Weights of a small mixture-of-experts language model, trained from scratch on English Wikipedia: width 384.
Below are experts of layer 8 (counted from 0) of a mixture-of-experts language model. Rows are named router (the router's row for the expert), gate (a neuron's input weights, with its number), up (a neuron's input weights, with its number) and show model dimensions 192-383. Each number is 500 + 25 x the weight over its row's rms, rounded and kept within 0 to 999. Numbers have three digits each.
After each expert's rows: "mostly gets" lists some tokens that are sent to it at least half of the time. This comes from a sample of Wikipedia text that the model never trained on.

# expert 14
router:502543491482513507446494479479484521500529513522511467489487453481483509497445521533540532519539499504482476500549519514480484493465523479495477478484502501530507494529514471523501457505481518473477470481476477451489458499492498504507476529486459488500519539516501484504523526496544515510522550478518546535488481460521531472460476504480521511477488478493479505488546503529518466547521512551507525502496509471506528518532446510517495504505538524519478511475524529471511501475537534502466469495513489488515526522506575529528540477466494539498511540518500528488490515486534482501
gate0:464484506499526511505472484470493492535495529503491504469458521500516557548495485489469520489515479511513485480516503509479533475524550531517476502519528494495495469516511518480515480491505499539489506492505555423499519540524494431525495519517505503471495542509520497512458519524510480486497495516543489529506495515577509476511502483498503517470467512502525510508507437516524479500484493524479539519505463524489480514562455517466471484485525517517526533541455492510512472459515502528492478482523510525483512513488529547508478496493486538478543485469540516525538489520511492500
up0:543484506501479449484538542545517529464519464490513508540524455490476450488526517510522486484492508486492510501485510494502468500477459472488516496492489511499501546495505496510453553517491498480488504495480470553497491487472511525486502480517507482542493452481484487515541480501489519511499504525493507504495482468445494508495522510508481491540530488508435502483493553480457527522518511503506456489476505478518484481459542501516511508525492509509496487479512506462476535558467470447517515506482507492535469491495461469502524519520523479514472489531482494496502504475480515487
gate1:487462526476509527525511505480499516498492453548501518482499481513511527506498498492526460504523501502542479500488530485483533515498484523471485510538473516495565519491461532524509512513499570488468484427477506492507515513469490488506491530471506489460513526515505515498483485495508486517512504484486500518461499506514500497517505478482465480486475469529507486493510488475553492479470450512523478528424542489492539527461514494525507546471511510501539448524478530488496519478485499531441459487510511506467508528509509526495539517462486524531529548510517496504493494473516462474
up1:489507473530524471503535512512489509509446540480513426496539482525526550473485474514488478514499411459537456522523524472535502521523460468467474490501508488506479535486524457517492499505510481524514482495509491505516483516495501470504493458516523507486484485506495489508566493514508484477456517495478485520506552479486458541488490453477505499457483493495439523514526469487529538513525454519497484482464507524530518535467515467504525503530552515506471496534517509545507552543495509479513501517521475532508561501496499520445499504466485481512561485476536526514509463514506533492
mostly gets: " ·", " JPL", " MPC", " Votes", "½", " %"

# expert 11
router:466544498514514486495531511486511512510479532509404502477470502528505513474451550506525544523490517455524466534513494553501519474522538502525512507475533510496496498469501474485524510495503495521465469477507487469452451481549524480521486510530487495491535576475467506528478486526425524510503474473589480502484490472524511516508507479515532517500484484509471470502483491526571546498482485545499480498527473504514517521507519531491534452495519518508482492470516484519496531492534524508500487505488534526494498487484492509472496492501457491521470514510504472530538486457498470505
gate0:524441506491491534455485518522506515480478510502499496502474472455472560479479498452525565475502502462519534498511503516503500500522499483544529486524479498509514494530546493507494496511434466536498535527483489500470497492503499507511484456494523493472531487468469456524503498525489501456507463509524493485511463512549434565522546502489510495502512471493472474513489526504510508521512528510525491504506482500503533489461497559513505477485476535531512468500498476458468508527466483553519480511524510526498465504472509487522493495523487489516446484514519474519495528502526497566
up0:533459513469496515497513521509486483505496521504468523533486484483489522478460454483499509499496480465528545490505496481501506515512477473589458485526505486504517500516503500509491524510488479514500559523490492494478517469468452515533455471464525510477521510512478468478499500512474519516531508506516490497488503520548489556530524496459520500500464505515473512481512568490495500506478504502499512502533501513479497486480473542552453496517501535529492484475508479485490513502486478507500462511535543502505483501455496492501509510502480534488492508547484496518485515461529510506
gate1:518528517534502457538485467491483496471516485507526528457460507518506533535519543532542525516485540514523488488482510514537468481471520473544468516551535533444531451480526477534542510497489511506479483488505556521494521501500545512476544488496536527505501503463472485510517495518469474479472504500512452492487510507474543457480525446503524514533502502505549492502488515527495475528513493484467476528502502493503529537514526550499496548485485517471483489512523485507479510538505537518517487498516515479473513514511483502482502482469448531494484494537518519482520472522518499525
up1:536521507477550465526539508507515521498478494500522523495472490435546513514515523510507514493519567504532486495514528522491482526498525472523483525539532529478499457497530469510503485493521545487491488495531535469474504476462513493466548491494506523512498510474454496481516499515470484500468482499517468471483516494503536478497528452472507502539500483484550472509482503507508479538537483515491495516513491480504553540462491523471494531477470503488514514511485467490469515524507485534519476538549500476500493510484489510477493473508477533485509473522506523494522475516519488513
mostly gets: " when", " but", " became", " been", " until", " was"

# expert 0
router:517503509458509524483490459461478529530469498512451431497470519555472490478544467481541505498512521523467509516455536470504540501520553495497521508519507521478511508474510503534484498475500461497489454509485501526503513514491510522486532540516514491462518498527475498481487517540477478517504511535505513514504481485538438463519505490579498498492473476510490526488495531545499500440495492466511512478545517506483497451508519526504484518502512501512483507516468456546516492508489482460495514503503514498514483527488486532501481464524519466504499507492559501466488520495471487467
gate0:508466518463500520472482509498489503518498547534462432488513515532534512527517497509466475460529481441519495494522476493508542507514476515501498481503552494558520505553513497550485493446511490457501505482498477469468454511490510509520489485488513477523472473511522508476514500481510524503545475483468477542514494478504534474470525512519497518478471478498485517491501494534496512506535513532530487523490459482493461481505501525462514490480496529518508503536505451530481551507503474530479466511509494467495485500557504518480486478501497475515507527493462502481464514465495518522
up0:488453496503502493518497526497524520454518443471568507472513512503503520473486503476525489501500485474458542508521506541509485501490525492473513484493488519516527521490490516479520473502456456520523479451491522488509469473498510452496472501501491513559487562514516513508464519519549474531460499486507515508489500512475483475469484486484512483491530480486500520480532448519480521482495487511475477513521490503517486499499494494480501486537530520501503506464496489462479501491503534498501556495500509496497525532470496499505492496486475494533508502470546503478477513503498468511
gate1:532442504520484535485541507507486488521544546473455534497499482517468494480513513481481505518465512514491520515535483486501551530507528503546483514514535477505488518473549493484474525483459506454493516496495459530479511498493525490495475517478481472503556532456476493464498484513496492503537441506526465495493486517532460503513511507491499483547496514513460503485513450522479461497542450527511535508521476500459439463515463503499502463470496490512502491462494470512505546474491432510477463519513503480471508466491492504486487510527431496524525519455494492506468489512516543488
up1:480543546467525474497491477496505533509495471507533461510502506508510518488473510507474470487542490481494446493471533508467483482510484459453497464483465508488510490469451512515549484542530525513498470472484539462516502495508448528517544501546528538505487474587515524544496515480514523509483557507499478501504516486485525483493511474513496502486528471519518494472490510522510536529482528474502519508527536481539526492469534502477492557487494495454485501556529530496479464521490553470546502446484468495534508521508508491522493491455544497461455484517503485477510540519493449514
mostly gets: " she", " he", " politician", " music", " member", " research"

# expert 5
router:480489505480492492465496489496539511543488531529488488533505475534519517496484489499514500489537532499475451501455494461467503475511494491495535470465500529483491490508471467520482502526547503507469492487488490488468503518503510492514549521525519525475494505525435531494493490520499493478515551521536495454530478473491491478518489509472497558498481449468475515524520476519460474523510484518533515512549545477488491491566522513472523554482479440470441487526496488504520453485532528501482497457519530513492522487527536488518457481479475492532558531504496467506524494513510476480
gate0:502515481487545507511498513489508483493466520480493453526531469498509504459483471502479511490460533511504486493492434500460445507458539505513516495481463497521487516503493522478517493489472506501466483541497494502510507479480496479498522525465513528492482523496437502524484500518484480505508496571526509521545495462515551535536538506526524522515476516501513552496517476498455471528488536489488556513534541510476503489528507521517517516491526467462464497437497489493542511462517489501480494469512506503465492468473497501505537487478514516510489512514470445503513480478489477493
up0:501492471465515486529487477502540490477453529512507477502522462536503489496456514489505548466485529513501483480494458490509460498487532524492498475502486518509466524476497533500496488529451467494450467532498529523546487479495485476499530504492531528507435509529459505517523497507480491515522505556489481499586488437531523518500486528494497527502475509529498520499524475485479452521498520477504534517516547505470535482515490511509522497499526473483492490423504474481519473470584516489483484479516492514485475497505493483516511506487485520500493495495477472513546488491500495496
gate1:536489490479519475497490464509495521523483524477493532496494475508493514505528498506458500531508522519505519484537508496465513493539466524497464481498527536548545466510532435482459485489527503576528451497506534508477492516455491534531488489515526535446481549535493487466506537493492480507495526491535514497454512439508483500522481526521479506534489491499486465488515488572525482545522508499482509490516500501501484536512486526552477527436483477462483511504498505515464482539525506495491495465493536453505472487503508508528456480535521518518514511508480484490522482537555487458
up1:497513518524465535516487520511519502452474522498495500524521484485501516511474517496550495495517480495479475505457475511529482542489478468524497492501486472461473507514452544514503517501479517429515577515500467471516484477522459507494535442442509494496495545458476489509522435490505510503525490506486501467495484491481551533523538511482482491465477516510490484519518508502468505474517526528495492531533475509496544493493518447471506491530564525484527503522502480526488535482512480479490522534552494525511483501489464527476492568477511496478490490484515499515449522484496473521
mostly gets: " Chris", " Robert", " John", " Michael", " Steve", " Mike"

# expert 6
router:518467488476501530510531480486536513552515519527484458489470498487527510512525492536501501525531487520520438459502486473473523478500487530519520502530477497514465474498492517494486514458472554453478518471471509496473512475475546507514471523495517501518510491479480525453509489545530504495519454494531488472521488529511526517512525488478503499490516500514520502505487481477481542483493476525449507507511551525494487492520515538516518537506506534495515515482484504492473518478486491474522443489435524531515538452495468485501525542525472517493460472506516507491469478521529504495
gate0:464486508507511502496524502450533472538483517522495478480484474475507500485505490527485474506526499520513463486519509471500505507490515515528550502534503495454510484527474499533519462548512508502493433503530494441480513515510490501517515521503491478505517490497485510477475485502494472538498469477544501494467475529521497482515504469472450510498501539478502463477481504525521518484455512511474475475536521493511491503521483509556506524508544478460466500525483477461492508481514500515534440512437516516463495487513492483526509505508503454526486482475532506489481453535489438464
up0:515489503435466523468507486523495487474502507499521504533522523531508496543484486459494470489530492500524485491509484496482556554489511470486484525468515499507493536458539536489503491470503501514475499488496467497523463486526518489517454537557535526509493507521524544489469448510505512476527533522465496511506527480497498502519463472527545523518491463538545506526499485496512547477479538487514500498482501472484496485517520518477487491500489520541498506454516488555514523473535522483481509483505518540515497498497498516470450507489477535505467464524483445482488505447488548455
gate1:498493481479466490457512496516487467540548493465507550489518464481506518489476480531529491539498440479528499500534477489487492518500558464495547501509478487497477510525460537510461483514493514541520513516498509473489487481478501520492485496464504536494532459521493488484473521504501452531514472503539476479495510501473525497436509493487510500471507463521496453459477485516521522435487514523512507476491526563430509507498489512503467512520533488496481506495509505510469542477515480490502475445522477494502497519488496524530471540520563529459518506492538519531473516537505502524
up1:485490492479489502476527497524489515528531475529504510540509535511486514519500519509513458540488491526497513453521453469485490539523498477469502524535509507526460497489480534458488523522530510528508524486521517487452491521420519515528529516473519494511472484501496489498491493519484483486519480515527469494473497505503528506482499492509530515463503455531503516432511526544502523454447456492497496517543518521475485508520499449553449474494506534501447477510490509484459551479474483529470547453511458508474468488467488508559452489481539507521495533515483494487482508520502497527
mostly gets: " \"", " [", " “", " (\"", " died", " '"

# expert 1
router:491462484533503496504503480467488504497489448503488518504475526524522496503527527535521498524528534494493559507520518552520529473474459510510485492523499489541468512530492549512492574474496492488476533485493515517466462554469511557514469467537525458489503471473507496534531520477503468503527535527521516477484527464520530484520501469494467442513522467526476515517515489482482503476499460491517491531483455498474518492498479497530486464514501485498470486471526511529493512463490508522517517492500509552513544485480518485526472514530506513498468509478519433512497505520500491514
gate0:509511540522490486502524519490492504519477520472478517486460490482568495491474503490496492488510499460529481521487510493514502519510479488479526506525477491513517503533435521499501526478482508479489500487487507519498476529509483540507515513513505483511505475489473545498539499508483472572485441504494480478499537508512510418521458488475521504453513483519501523449572502475479472518557472493519532482479465490523528481552514503561470525484510482499492489497513469528477480476531512500523491498480509470521506520465496463498479465481491497432501506476511499518502447488502492521
up0:448476506507520528501483501504486479481505470517509474517530506549449491483485512542507495524480487514460504499505509530485529477514518509514509476473523538528476483443531466513471508528531484519518523499517494476517484430517543461511526501521493515532513544525536499501471491502509539436537550529518499522489479513485505540497482529502458473559519482487488490522500534529481506482489536488501450506544535507476498516460471483454495482509530540568473510513463522482538491524531523494480496481519482524478489459528517506488517568489505522535496494497462514475519518504507550455
gate1:501506481511511494494469472485483460479485522490472456459538501558497499479452519472502482440538507499496481512485511502456538511522505510452518481476515465538498495500520509538525524485480538545474527463525499483490498487475530532457507554512517522547495487511486510475468502486492526525468447487514500486492484506556482505546528536526487493481468484537474501513508499512518530516478478509479499514498533510489530456514505494502511513526502492513491497503489524471538543512468518528528487534473466524452497483490480517515458493531536494515515530532511480517445500477479486504
up1:558510512478477489502534562486533532490543494504516510532491494478473502515515476517495469501484530492521518488483467501475437502479520503524477513492483508483496508526490505464506503499501462439493491542497516504522500488478498485496488482497463490477505520468505509495527536528500451488523543517502542491515512517467500490495467511481511547490484512505501553498513517515510474459557528521538508501513482448498421509492504523524515477471536528449507501545515440517505482495539507485462485474496544476531498512503562463482524538414476490488483465472511545458495461492487510475
mostly gets: "ucc", " st", " Genus", " Phylum", " Coordinates", " sp"

# expert 13
router:505452503519528500489512495482489479532493516478512522496464517498516520501495490583505440505548448474489495471493493526512512523514455492516487507491481516544490504486478529514474513531475500511488509455572514529440512517498479496452519517515534479525513499496475526504509480496469518516474501528487514538455510490516491484496484490482502510518535482461478477485490481500470496500529495489521502524554497515538528473511472469526499512493509513485484474514530516518583505495503509492449528527492504521516510493504522501510511475525501508539479491495502498509500509508476501560
gate0:474499515527520501483492514450503477508469557505484457496534527500482488490480476525435509491542513523489496516454499520535501527521507487519517519504475512505491474514505483473469491495505509525525539504494489490483463517485489529505498585468470472559521492468479520502501520506489489457521496530465528503501512523568500505517516515549509516486520503507497531518487526517528529522493525494505528539543481521525521519530486510474496516474454472447483518474479488469548492487516523460540503501497513501514535521466580487477488452489538503481555505496517549554493502543476500478
up0:560541451506491476468492487517488513523502485496496505512486526479532482494535488479518473490506498473533495494524502469493481514496494499475467492507519552507489541512506463498543517504516538490496497525496497479518504509474530537491513451524493483442458535516496495480517458489509507528525513495588520510489494517467511508493485535470477502526551478490513459509527502526487480500487481506506460477461468541481499491497467517511467492542501451533497494471528538512496491521463503527494499460506457488499526494524473478512506515506501518530533464531488470487472486451489443490
gate1:462540487507446513529491487481491508498500476517522510501469488528528487501539543481533438478477543503472528489516515528480558545510494491487524489450505478493479508524482515522430506527492474521506532491506465533507455492470523537477503489454501522492473494506496543507502473467479548480480527503517477516463496432505472500499491532469520508490504502487551531497503468545491529482530508536526473560468525501541531519477467488558478498487481470480530503497515501494499490537507463490521470521475477555511490512487472492499497490521500463502500557509507499488549517497496506550
up1:517521498521500471487501459499507519503484492476475485491518466490536525466531541496469499498546497503524488545510470465425489488481484500518487469496484462474532546454495494514488504485499474511529474474497481492483467527542515467488547545515519493505473497518492471504495490479525528495504496508494517548490508525498557498540502554474498528503547471491519522503520499542486541520495495482477495477457500474529519512469482532531501485533504468467524492450523464484532479524501481547556534519489501533513509523507476509503483506453481486496489532486538553516534506470511479516
mostly gets: " its", " their", " this", "The", " his", " these"

# expert 15
router:508514514543542495507556472442500461550492505496460509527522490507517526490549470502524491506525502517489515520494529515478463520509469493494506489479451479474523526464498442514489518525498494537498530528523484503515511542516516540493479493494504462470489500533480452484481532495479502472526504499549500477454498489509529516530524485489479508566512514457450539487516502512518476505477468533501488525527434544527511489492447485495510508544462476515462523516480499478511539512473492495504471470515466533499496502488500444501479472495480477494476501505471535517528494507459506507
gate0:489510498454523487483513521511484508502517446486503484511512465541540515486536486482537496552503492478531511546516454467507504495470526477492563508468474510493484523486478464491507521515497536525485497488509519507503505518452476472533502466533535462496465501493513508537501525486508507470493501487528495487482467473522490486541494462435501505579523504503483512516523506496510507520515525509482509496494473488557475514488510498492505503479521496492534511501558508429511512482509508492473519536506511471521479470524446453508566518464509501476469477511540530496438470519485486489
up0:482515469513488479541433488535501494445506461525472517548555481515508545484514503472473507540474518501526514485528530548502490481496512495484554496506433490486479527486488490488495505515468533479492456498569505535514482507524528454502538508483499460485474483507499544503495527472502496508487496493495514467453517450453469513487471460434487474499480510526508515519497504507474497533511511526488501474472456475497499507484538520538500507480496468528512481487521476442533508479561518501477561489496484519541526496513500473503554524507507522495509514512567465512505453516473527499
gate1:552494486490538517491512506476536449509498534510519492481539517516487499535494463502486554478530505530498512531532491565481524514497556511518486486506525496509480523515519457509530478496501474496490501584476484521512480505530455475536491492488527479497455480461517498483531496478482486479496503509521472522479527482487515514499450500512521488512478505476510522480484515479505485508514536529494492490508493503468503519513485553489473540579495474489466521498482503461523492535507534524516527505503539553486528454506528439487495515497443479466505535532449504486468516493470487514
up1:497457476517508453509519461486520535487481483504531476527474497463529515536511510492513476474476464519489501473483461464506482462502489530494474527504552497487502515518541501471486452491491538515486508489484466504484489522544482512495445526510492485530525498531527529575509534501523506495508498462516477479503491478519550514515502461519541526483527467516500502560516504524481496490484496501515487509558511492516557505512482505492449509506523536476502472480527504526502502462496477520534529513473501511490497518505475566533504490500521535550534473505452483478522517465542558466
mostly gets: " List", " Preceded", "|---|---|---|---|", " —;", " JPL", " Votes"

# expert 4
router:481479499476507497486466539498532493536517533536473512539463531575551493513520498512486529534524483535523519480496491486502525490489498472546491514517457526533489481514535508502527515464456524528462562475513513485474508506493554524490508522520507471455484488474513529473486544483459513505477493516458541539507480479487510493483469470478489488495508525516455477513480528492497488476510494491473519489509503524500504467553527568549462530536486518504505477495476507474498515490502481493498488553506504477460515460492529491492446489503501513457532453493471501529470523511525500515
gate0:483495537498474509488497477498483510521530542492492501501487540491492533501477500496511540498547499494507503462491499486505496492538528488510532451476465462485434512468443511515458529497472498497499524481526481532517518498513499485514457526535496505480501495504471471523507538484486482510474521446484491486465501491504495515502492520480479437514524518465507525489478479494514503493504492516511504517524486513463547502506527521535512543507492483489491487548487515485494545474482456488530496493512488504471490488494550490485496558533516469475437480488521481492487520498530515546
up0:512501491564509477525491502512483474484470451444488504501514522501520488479491510494523494496494521498483500507483503490478501491470521462500464503521497561522513497465508503503506522504554526461497468492460510482538523505492497480504544495512521539553526497512509548517498479515506502496547492556502526505524488520506502501496518496542499553501519489510490494503519529491497506499504507510490518479488499466498458489485434498498474499458470498476503521475522493495487462512506507509488536434520514546536511538516519484529501483501481507521538544503465513493543494498461517497
gate1:491499472549516465515497490453498491517509482529494464472498524466543467514506489501474521500485538498521518519533532508497553501497511549491486513484501524490544527491533511488497536503523456472517498484517503491483511556465507554518486495496474500524500497562521538531526468558491522523468461524482496552512487512529483541516501492504483511551544505536495528439466486530453500509514517514500478471489487486524490522497514510431547482515468543494509485525547529497482520496517483490515466488514510504500500522505504470457508499509479477506507477542503528497527496510515485497
up1:484482536469519535513503433499512506505456515498448528504512465516497489480494523524502499517503482529474497479498475479467505514475511474520524533479460536476499494525515514490549455524550524523463492537476513534559414486474485514496463549451524499480510518493489437496474556485502456494507546530497526459467536518501549509464539542529511508495458471490529500519514491495515470481513506504534554525492475495442517499521489468503455478501504507506506469549460487471518526476532525526472496487501479499488481496491482512479504479493524476511489505460492509486500491491458503484
mostly gets: " died", " teams", " cells", " members", " army", " groups"

# expert 12
router:455514450482524490496512510491484463536544482482488492527505498517483523443463513521533475448505492471486442496506521507515502470531499505507489513479480509511480519419495443515472496496512524535517496481470486491481527475493476513440486533482483521468468493517447489484477516470500519522459464518512524516511462500479466535497521494498529490488486451498458450502472478534475491495525480511508554518534547525492496553517466478534544539509531512516536528537482485474518501479530542512491485518468505533504478494490522485440513482496474507511532491523486482513493520491514490561
gate0:523417461506485502522447481512539476549525517499494510519530505493447537512462493477504451484505519494487482505534490541475484428536499510546493522481527486489505504497441499572467490504466542565520488494486549538483475437486503502497477511492437489518516455526478515483518517497479487523528504522475503516515509521484464542562527500420510480520482511523494489533478469476503504522494515497507523501473505527458488480511521494547440514508517502487488519539501508497526509513503508523513469541464483528502525510508528486493486494479514458498487441502521505485481458460500476504
up0:476444523525499508522476520473479447562507487482504497506523507497476541470465412502506483515490481513504486531503440489487476444518513545432478458499481497472478482530499525494484464519493514557515511453542497499466521450485504498491484496469454491477507479553497520479496497524503465489548452505513489506447519472499542509488536513479492482524449504468456447468464470469518468494514503486504495504523457534524455477513520486476485529473508490488508517496525510523481504501521501492483512481480518506537514486506478508496485519511481489468463508464441480534479451468523519498
gate1:484486461499560510515515498522460466501471493499509530524495539548480530506531537530473492490489504495487497502488501532480531535514509472486459475527537504538515505485502480514539516502495483478522506506496491488542517512488471521474491474449493482524499490516496476496507555486493497472482511512519521455507464468461480486469527495495511461539516490510514494516488504479491450436510479526531537488500489462476515499498455488524522486530495504454434511474526454492497505500456533484480504499476481506499477531493477491453517449529496511520506494474473516488532490484549525496
up1:512499520514454491473518531530545525503540504497494482503500484464493489496467452480547516501538484490494510491483504483488461467522517530527515484466489540467505524525504487487458509499512510487489488478524502484495525475496515496507502506561506496463490528512522534497490472520514496507526529476472477508503481522528467519532508519521452521506495500480490528511516512487508564508494523467458495500505491530544436503474540501506490501480508509507539480525455487497494485501521490524535489498490490520483492486495495497546484511493542497476482499518513469487482506482460495496
mostly gets: " U", " M", " S", " P", " Z", " K"

# expert 10
router:491510470510494505494451540489479546455486475537483526534502469470484519487479475539460531478520488511528508493500506522477503442511491475497488519481535467515488526446499521505527517461456458546472488480513486499475524501518535475461505491503519483484499543497464475491480527515484487524486522515471539527531469504514497480470525516462478505533515506526513487476463477520493482464489486514490475500495496514506510482518509524539552439514492487467490478491500517469529489517510523525543500513483539496473502514454525477535520481514533520463501517523500494494486522507467547500
gate0:483471482487454457479512532545487483514502550511508513510488546461510531465489504512500443490559492512484473498493501502435469509469480508497499477530499522493449531492500494451516456522456510530507516499460510435523450482524481463473491486495492503484485493518505512509498489492490498514490544526496434546498487511506482493510495487524459503497487529461494505563551522541481509495504496464506506472516522453509503517500468520491506501501497485527504483481552468530481504449498450500494501489491497504460514518494518482525489507516461467524483476561501543488501505505459513565
up0:549485463518491469497499499492496512518542545492532498490546513468495516466495514525481507471505474541490442528506500504449483482464565482522482511516522485491492511488528507469522471497451496549491520495496465486505506465519473475476497484514476509493501518537527487479520506500481505528508521506515459533573508491509458537466471521510484456462481545497515497511520540486510532512497497512514500462500486501523493487521461543494524449482491483528457539478504469530463509481502447540463471530515524504464501502466526458531532482521482483473512497547477507500547534498499495538
gate1:549494475509482535533522480507555544500478475482477534534508490474472508492508486519508512494513516525516491493499526514486537499522517482494510503512491490462536507496513522566534481489412483516534523486536517556508467526517504460477447502512529498502451491471484507504497480494503499552503483508559517517491471511493511532513459520479501450469517479505458495497476528572479490478491535489509496506547489507516516489491465531490479496466528498481512471496474496496523521501518511490521521488548507486485533550495509519510524509504498513498476512512491535490493458486472520437
up1:471537501495483505518465529450498473519503543537506444486478488511503474490491497487490472513481483442475486542445454489526439521498500480507509499470499476493527504510472492531483517517509487462478509491462478460471547444494496492531512466503488525512523479484550486492499511513538522491483524523478503466505478477487504511468472485497489555496456527480462512524511506493520503518454467510476509470484493473492431503479521493529475490535466491511526530526493508477540473475502484494541503475500457534503483492517479486518529497513479427531530497489546479508514535511526444490
mostly gets: " ±", "′", " million", " £", " $", " ."

# expert 2
router:513483530500525537511521524472460489497495493499484505452488526475505501503493491496509458540452493520471477470507508517526482507548531513487502536474526496528482427548543504487495511467482492479499494540505488507507530516510564517484482495530511503484519527470531481496483489495470512575477488529479496508451467500527468488496487481507531431503478506464522510492516498499506550513544511475508529542479472500498542479491448516517476513511524524466546525478471486536508552470470433492478538527513495501488488506519527515462511505531502523522470506508503500525454515539479510524
gate0:458494507507486502537486506479497493517469506489548530454526509540515498540526480480488482530508501517506550532508477500513496518491527485490496508481532539511532507512511519537531518526488478504505515517516506494524515531529518520502481497514470499478499490456500472522496477476546493495508454534496517487498523483531463480502504459511503487521526465539430490468458524497494516512504518539523510503493479493490513512509504497485550498463539475492496510534485523508501546496501497542488446472498442543510491481515529509467507458533494553490495516469536519478413535482517516483
up0:529498492509482536496469493502513535462556501488482476486501516484476516464541509494487478470449495480519498497484544468491553485481460513464507490474499505489443485505506470513498477499463493522476471487537509486494462481515494490528507512535505519468481524515506556482542496521494510492473548508487510503519497517495535503517486536481529490502511503473500521482480518490545492504466494490446503442525553480534519512508499517547508525538460507497466485463503502495493443494497497496474531507511558464502502554511463460495453494500495439544518519506458482546529505505498500526
gate1:507507517503520499534477554488481512472506486503497507490498502472515514520500483465503483523498496499512512539523506504533523517519508517486493484477488506513473463550528558521488487479455523499483535539479506472504500520476524522487491473523482505494521481519511535524525485507515485532507517503531504498472517441554492568500457532530514486542491493541542492540463514477496511475528496534519508494517543500509524504481521471527523499512480469477490506521480491490493513457483455485480497499486535475558559472479493525474493465490543541461495459505499496547499517525509512508
up1:502477529463468497521494480464500499513540483508485540493536504524490466508521536534486469466505480480506510488491536446519501491436507464491518497496561533512505465506517500516537478529538552492516515497473514500466474513462501540525444475517476480545473483470496484516504475495494504495527492527531515477496496495491515487488515460527503518514532491465461481482529535497467490554514517483518541525486495515513501541538489506473520508490475526519478498531478547488470486489447521487451496515502520497512475469486564454497477483470514545536491501461451495536476495469535546536
mostly gets: " Port", " Battle", "ä", " Fort", " Sch", " Bar"

# expert 8
router:471480464531515523455525529482531493504530544502509486463491550548511510471448521516516528471523520485504485482482539476533492502485502466492518517515522526482463462485508463473487531478476489496434524497483527489495476524532529493493453509487531512515538508524466538513504482504400511508523530491521497474494457518532466540513462479491498517500516459542488505505463479490513486496480485519509516520531505521480529510544494538503501482482470516508450500502519507482557522510529474487485487481508510472490498501487502504522481484499457472461493496539510473506478468494498516502
gate0:493489502470499579484521485485521523500503500539489524519482539469535516464470508516507484485496501465495536488535494482533514511560489570484478507499474557478486489448517498490513456479522504532513489533514518494463524475468447481491547491526487507472508496527536537514484519499446516528520472508526447456510503479519440506493502496484446528524537455523517479437540495478473501486505552536507483552524481482492445510504510512466463495469533471474524471486512484497554539485494516487480479474463516487485514482482519509536480502530488497525514514572517534525486507515505514488
up0:513463477493471476492520505470481479533517526496482533512479525502495507520523420484488485511516459490537553492490519493456512510497470492521511490501497494506542520468428512533501478501496467461476488505520486502508493443539545487497527506530491473497474500501499479466503509452514463466497500464475479507509487492451465496518506531521496471445535494519556525548485501476505517535493505534517469472513503500487534557507477469490518527526503521491497500514502481471494495472547547489527496497495473494489487477492488532490470499487491484534509529495447481495465529471491487487
gate1:463495522534488486510522506435456501497502537484523513497505503495466500475486537501479502507512477538501460497540533481506473518508514445532512517517505481481463504532484500478528516475500513488494485505528518500497494521522556495513487511528464461520550492504459506487472504503496512489503459489498464563475500519498481504502450474482502497449502489476500520470527499500526502486465471496478531513506530443486514492480426482554537483502501537515504550495493468551533513538525447536519493511500491471473492470494515501519505492504471475530477488499534511487437503461481538480
up1:488511469541484462545486537492491515511526490464507489514489507496487516487514545514521492501493542556472492488496495499509485518484533493512519501517504502502475518507468495488539529542477469460458496525507476523471519512501530467489478483544486509544518512486472521505468493516476503482480449491503472566483479504487482525491456506513501487497506498468528499476516493526522461495515445519478509510525505502452494464470482466517491511487498510502550499462529458500511514549519471500491489512510485427480479476520521497534509481493465461506426517521513499529407505478459516493
mostly gets: ".\"", "\".", ").", " Robert", " titled", " David"

# expert 9
router:501473500518510467489506498523470508471511480465513481524510547484495477460456481531494508516532507467492493445511491507429483537514520499504491495495489576539499459477514480537478503496528525508495485504535499463518518477485506551465498525480487496520479537472482522524497487499463490474513488486521450516547484512521490491503496481496476479482475470420499502495491482537461477493443504522508515554499494507471534471453506491513446511486493495510533523503522480503448501487486517501491503519504440520514529499536509510483526476520512516535497525518520505518491494521497472497
gate0:496440512517515511522520503537470459495545493479491505517510583475553519496490546507488489525505497530480492523547487477501506482520474516484518472553508545526506465514525512502462507490514491480516477529539487501496499470491531507498482488490498471529485506472486508460497482482504522497502524501523516539520466522532475529498524539484481484478531503526507513493536457479490484474468443504505521507537511489488517470481543478489493440512461493489516499521494476509459514505495539526483456515535503499483502511474501499532501508529497475483529527522501505533513514492534505506
up0:504533525473540546457451497511533525523452514485511524484508490491470477502491475510500498485486507493540594515462481563529524490508507525535472536507478447460470513527492475436511533528505511505475556498511503488477487504475444495509507517489517497507515489539534548525506477536518436511494509482462462456464507488499508468504488453515527513482490479501489497516482463503482533516520487509473459462475490526512511483497499477481523507494491507532490534493503545514542473474488486495503518484508517520504555524520522510494450506494497508472462478453499512487521487507491464498
gate1:465493471542499465505501483510527509510471530477523457471453485489520451495460489530520472492466507549518518459495520491503463500492563530522560450525524529493520515493489504527492482522522513533467546463571503438473494469524520471502507502469494531505476487475494515536554475492499509478529496498475476471538520508520509530511453466551538472509476508486519466515507502498518468481468499478527491522494505484439492505490479511523488504532488443496469509487508544516486474483451477512473505510516481520469518497503494509488492501498535468496497477499515491515533495533489531550
up1:508502509457477520492471474484465473466525523516478520497540553505501517497531485495481487500557471441488473531485534520507507530506430447489473534477458469525486491496500478484474498474506470436546479539465508544494488549490491513503505554484510485515523509492510495459452500490510504508474523515552526507497481466458492481492511528450471538512528470506451501502514497501503516523514464517472525453493529507524508504506512487482485498483498548493467505504500478491503513522516501481502509496470518470498487525514490518525481516485488511470510541470468518504478520499531480476
mostly gets: " Phylum", "   ", "ucc", " Best", "On", " Released"